Experts of a small language model.
Training: 894M tokens, 6820 steps.
Below are experts of layer 2 (counted from 0) of a mixture-of-experts language model. Rows are named router (the router's row for the expert), up (a neuron's input weights, with its number) and show model dimensions 0-63. Each number is 500 + 25 x the weight over its row's rms, rounded and kept within 0 to 999. Numbers have three digits each.
Before each expert's rows: "comes after" lists some tokens at least twice as common just before its tokens as in all text. This comes from a sample of Wikipedia text that the model never trained on. Tokens count by the router's weight.

# expert 42
comes after: " ", " (", "–", " and", "00", " y"
router:469526491497503484493479485515525560495510446460522469518516485516540486502548514494497480499525499506488516519514469566494485482464535480515554458500484474516497497529491486529517500471455462
up0:489502483508465468515472489483504510528510529517543489472467555496504423529465496520488481504522502508514510502519493515489456466492477498496474533543525490507499544493497501500487505505505505

# expert 34
comes after: " \"", "\n\n", " (", ".\n\n", "==", "R"
router:432528501498516487493505513568515496522543464469547488515521486530481527496504489510491520484545484473490513482529480493511477463487520510531514500467494480515542506529500472494498477501458511
up0:515480498489530554503462497536496481522507463513514537518480479489480485500475482477520491542518505493442531504506496492504501512516554469499480528465515529506491468448509512479510523516527476

# expert 17
comes after: " ", "–", ".", "′", "°", ":"
router:448513501525519495492527449514530535485513466462547480510515514528509510511534510468522515469513463514511497489520515523564515499445533462554483481440478447507523541523491498508519453512449497
up0:487499509540477491486467525481535460501527497464512549516521503487469451526483542504546519499524526462506450522482504500503512502440467501478456486512461480471472463488559513513481454475497481

# expert 58
comes after: ".", ".\n\n", " and", ":", "-", "===\n"
router:482528505531501485514500481505507505457524488464539490498543506527538518492528511465495540495507464493550482510516503556528478477491519507521523483464471456514525502497486459520505497461459457
up0:495441525503502545464491504486535513495514536474515536503529451474483494513495504488525514501491484518488484491499482509479527545501519506476502514509543472495523420458516477542490520473464456

# expert 3
comes after: "\n", ")\n", " |\n", ".\n", ";\n", "==\n"
router:490548508526512477534500451524528509480533505466529476518506470515521512516484484495536521504522466511511489482482490513549494461503547459553475480496453465539517508511475497459512498498453477
up0:528563512509503481527528477507493491562467475528559521527482538496490500510487499465492523467526509512503539515489482536532481470424524509485553517478465467450480534527527492526484483502496506

# expert 41
comes after: ",", "s", "ed", " due", "ing", " well"
router:481510465500502472467487479509522544460488483449503478525555455529521511507551508481556494483528498503537493514519482532518449496465480501514495484441495473527523511494477472502499471502462481
up0:513445497497488528443512489475478490503493451529533507491516517538507523484473486497517512531528526535494497505557522487484489512495517517483488473514484456522510538510524476522522531494487507

# expert 24
comes after: " P", " F", " L", " p", " f", " O"
router:507537464491520495521513445517518544465517485482536459518487495542496500536543479456513525462522477518513456514491481507548493466481534505541565480501490469530518479455488454504481480486493480
up0:527520498511531529512491486528489472475470507521484523540468505481478545506467523490463496492527486517525453537469547545524509535477515479481497448505502466489496509493542496489494475496518526

# expert 16
comes after: " the", " |", " of", ":", "-", " in"
router:483530478506506499528481510492522542489507449471505436544558524512526503499501488523504514501504457498518511447529495514542492462473531505511531482497470493519527538504446474489529460445476498
up0:492547500493448478540470492484515442471498489449437503522548506478529476474471455528510495505521487444468496505505520510511513493499503503511492481433513522466515512480539466497536514479488481

# expert 37
comes after: " S", " D", " s", " R", " B", "S"
router:499502492518566492473500468531510552485505500469505474540474474552517497510522504497535549459544497522539527530538527492500461485482495501505518494475471486521532490467500489527522470505488449
up0:514519534479488540506500478536496491468476487444505510562503465487512509538478520498503530480457491473531484520516500507510451498488502488481467527492530509515507457517502443515516520515548502

# expert 43
comes after: " G", ".", " g", " b", " B", "G"
router:483527502510528502506506470517525497463520466490537505504488496527518498579524507469526515514489478509539501482504483501529497481491487495513524482461477441504529505481443477485492448464513488
up0:517528537511485513513481500490504494470495498489504515492473471488520502492504510454513550480527510457539476503535486554476513531561463491491529487477493528508546477498532463492531509528484507

# expert 32
comes after: " United", " the", " of", " a", " and", " to"
router:485521473530521464479499468534529537529513490488483479535551478532487492513523477505522524502526456516534544489515502517576522469474544490511514466459459464539551514495471470525500479476472480
up0:500548507483462498524472515499490479504464510510507510481478466500477500510499504494518494528506497486524528532486523477509503499458473434508472511504479487525502533508512520512511460496526471

# expert 8
comes after: " the", " of", "\"", ":", " The", "|"
router:468529464493515480494509518524527545466515437463543478527526511487498549509521513504504492470496483536527517513534468549524527457463542521492524473505461516525502509493499514500515464487474495
up0:462575509485483469472486476502537528477472477463484490505496487478496513526473489440501533488532516459485515535506471520504464491459503506452557526517527557531517535502507527507511493483538522

# expert 62
comes after: " K", " J", " Z", " M", " T", "1"
router:474545491523542480501490498535542537477532484476532493513499473565518521520537494499535533496502484503527514506500485529540487479463500495516543485483456461509545509497440477479500492444475475
up0:505517506508496482511546486475461454509469489517493463497455454511500438470535501475525520519509502516481483539490509468531459496510455477499524520509480485485489504520500482542513541490506474

# expert 49
comes after: "-", " |", "|", "ed", " Preceded", " Succeeded"
router:496543503536525535480517485503517534478505486463503533528526489556523517518522484468528561502564469514511516472537500542531474484502501524534541473507474504511524569508484469499535500476490509
up0:479525503476510515492478498532489511510486471522508501498460507506545534506511515489507491488504471558441521456462492504511518514526493518525444498480462515473526498526506455474495525505461492

# expert 56
comes after: " the", " The", " a", " his", "The", "'s"
router:491510504508501500507491470521534531507538457454498459518496483501507506542521524509544483514523472507508516536537502541511512471488509500525512486446476493522530502489461515457497490457498463
up0:506487483473454513519475536507545490479529483493524470516489467413537453528504488529476501472545507553478487479472462503496540482468461516518471505510466500475453485472530547517497490547487529

# expert 63
comes after: " (", " \"", "-", "/", ",", "("
router:505524486547538500525517478519518544473524466496509498520482492496534511521501497523552521455573464519500512505520510506530528482491542515475562500471490475476520505513465509482484488492482506
up0:522506504507481476516479499455434482518526486505496520486501479500525463505474494519535494498511504483487532464508493519486526488492512521526569511456464493448483507522509456484465503527499513

# expert 44
comes after: " was", ",", " is", " were", "ed", " be"
router:486531474515525487493508478501524520483528467494536450539512482515507543499540486472527522519530468517529493481552513541534486453490505503529508463483457458535526508543497486480539464464495482
up0:467472540505504490510533465531491500509501492493493492522491490470507505494482483489516499525488475501532477519542546508475518471519536511546460482504480443505502544529445464484491515469471473

# expert 33
comes after: " the", " m", " a", " r", " M", " an"
router:495517491527546484490508505528554505484503506472534441501481521505515531519549475486545508499541465476536502508528490526538496505486483510556511502477477514526522508479462521499501455511474459
up0:488500501489504510514451494525487485500522470486495481446534505497516454500500509536513524534492512491518545510512516456544495473518472465477513499530475479500508473508520477499505456505498497

# expert 15
comes after: " |", "==", ":", "-", "===", "|"
router:486547486506505512516466476493502528507532471470535469545517506515527489515487513483501530478513482522481479503545503500502468461474557517516486487479474435524525531476490477462513489482465471
up0:502507487524461521517493482470520458545490508531524493486509472529509529485477506521481475506511513517548512512490506501461527470495527543477463456544494435539572485503518488477531485422489462

# expert 23
comes after: " H", " h", "h", " W", " w", " Sh"
router:484536500522527504512534524528531507505555446495511518517523513510497519529534519508517491507490478521524498500506483515510515429486522473532513479489479520528541513492465495497513492463461439
up0:534471521514478504485521477485523542520517499474485516538472492438532498541483485477490474488539513496485461516510500548503533473463489530519499503486544482492491493522493457488510522489497511

# expert 51
comes after: " |", ";", ":", " /", " January", " September"
router:475508494540547471493498502493541560471539476462516488531545499538522523512530501495532530504515476537511524495483475530526459464475535492535522500470494495490540487511496503498489459473492496
up0:506492499518525496472490517486481517508475489506508534526474507492514498476503527505525469514530453490548476485518463546554484521508488511493481506469502491520492499506480467475479519454511497

# expert 29
comes after: " |", "|", ",", " in", ":", "In"
router:444548496526515491514471504555541540497513478447498493524520508550534501499534492469550482506509476521487504489508490516521485472483522494547540483494473488525504536485485493465493447496462493
up0:472485494483498511496474485467514520462445470492526449519509479468506479523464489486514490489475487489542484515453470487482482498511485513510490482493483472500463410484573440536503486478474478

# expert 50
comes after: " ", "201", "200", "202", "199", "198"
router:483511502526554450485493469486531540471502497471508512508519495521492506527516478480506527470527460513510498477511489522542500483491530472541507455507452477528515524507472496491523459507499473
up0:484538521498495550532520502520498511520477535487462510473473510499471484541510491544510471492471523481466470502511479471514488498503541488495508483535535494484483446554499486529510524535521509

# expert 59
comes after: ".", ",", " to", " where", " that", " when"
router:450522524515521487520497475553517495490548467488505462546466465495505516510520483500546501508506484512514520456537520503541519465475518492506518449507495490494501511517482461499533453459500500
up0:504479539506530508504492487534518516522518491510499507487500480441495502484475566505489490531567515461473453516463527503497442556542496461463476505491500529430480499512479516491510464474543495

# expert 40
comes after: ".\n\n", " |\n\n", "\n\n", " oper", " In", " an"
router:504517487508526500465499516544513505472526468498505456528536509502526507531567467479514488485520478501490502499544493505514521464466536464539495493509501493522510527495456494500525489508510510
up0:537518506463529492485526520488511534491508484483460527481501499526499548513509497475505492502498534485472522472489495500554457490534529531495516493483513493476493473512490530513539479552462480

# expert 26
comes after: " |\n", "0", ")", "1", "2", "3"
router:502518498499565470512478509501521499511516456455514483527534466560528530504511500501539522507549456486526512500518494501537470454482501454551528481499447438516570533496446502520524437485467518
up0:503482497543466462521513519514527492512497512502473514470523503488537496532480506449491493492537503540471502518468477492528493532516518506481534484455512501519520496512494511509493476488515543

# expert 48
comes after: " of", " in", " to", " for", " as", " with"
router:474554470530544481494482479494522534476540476502489491556510508509507520525501475454535513512538490503523500501519464543521465484469530519536506468480467471531543501518481511488508464505499477
up0:475472448541508536498502526483471512490521479526482482505490514541535528494496510527460534521502472511449480487513528530496487492467490478425552494525540489500497524466504513482509508507482562

# expert 28
comes after: "1", "3", "2", "0", "4", "6"
router:439515453543524460515470457520503531481502483460513485530547496526528524506522481498513530440491477545540511509510498539520443486472497496523500499511474468525506526520492487514521501495487417
up0:550514561517462539512500487502478458498507468492478456502556520507550517487481566513482499503495473529475504530501532540509474490486518517520540496510494499520496503482475473528529521470458496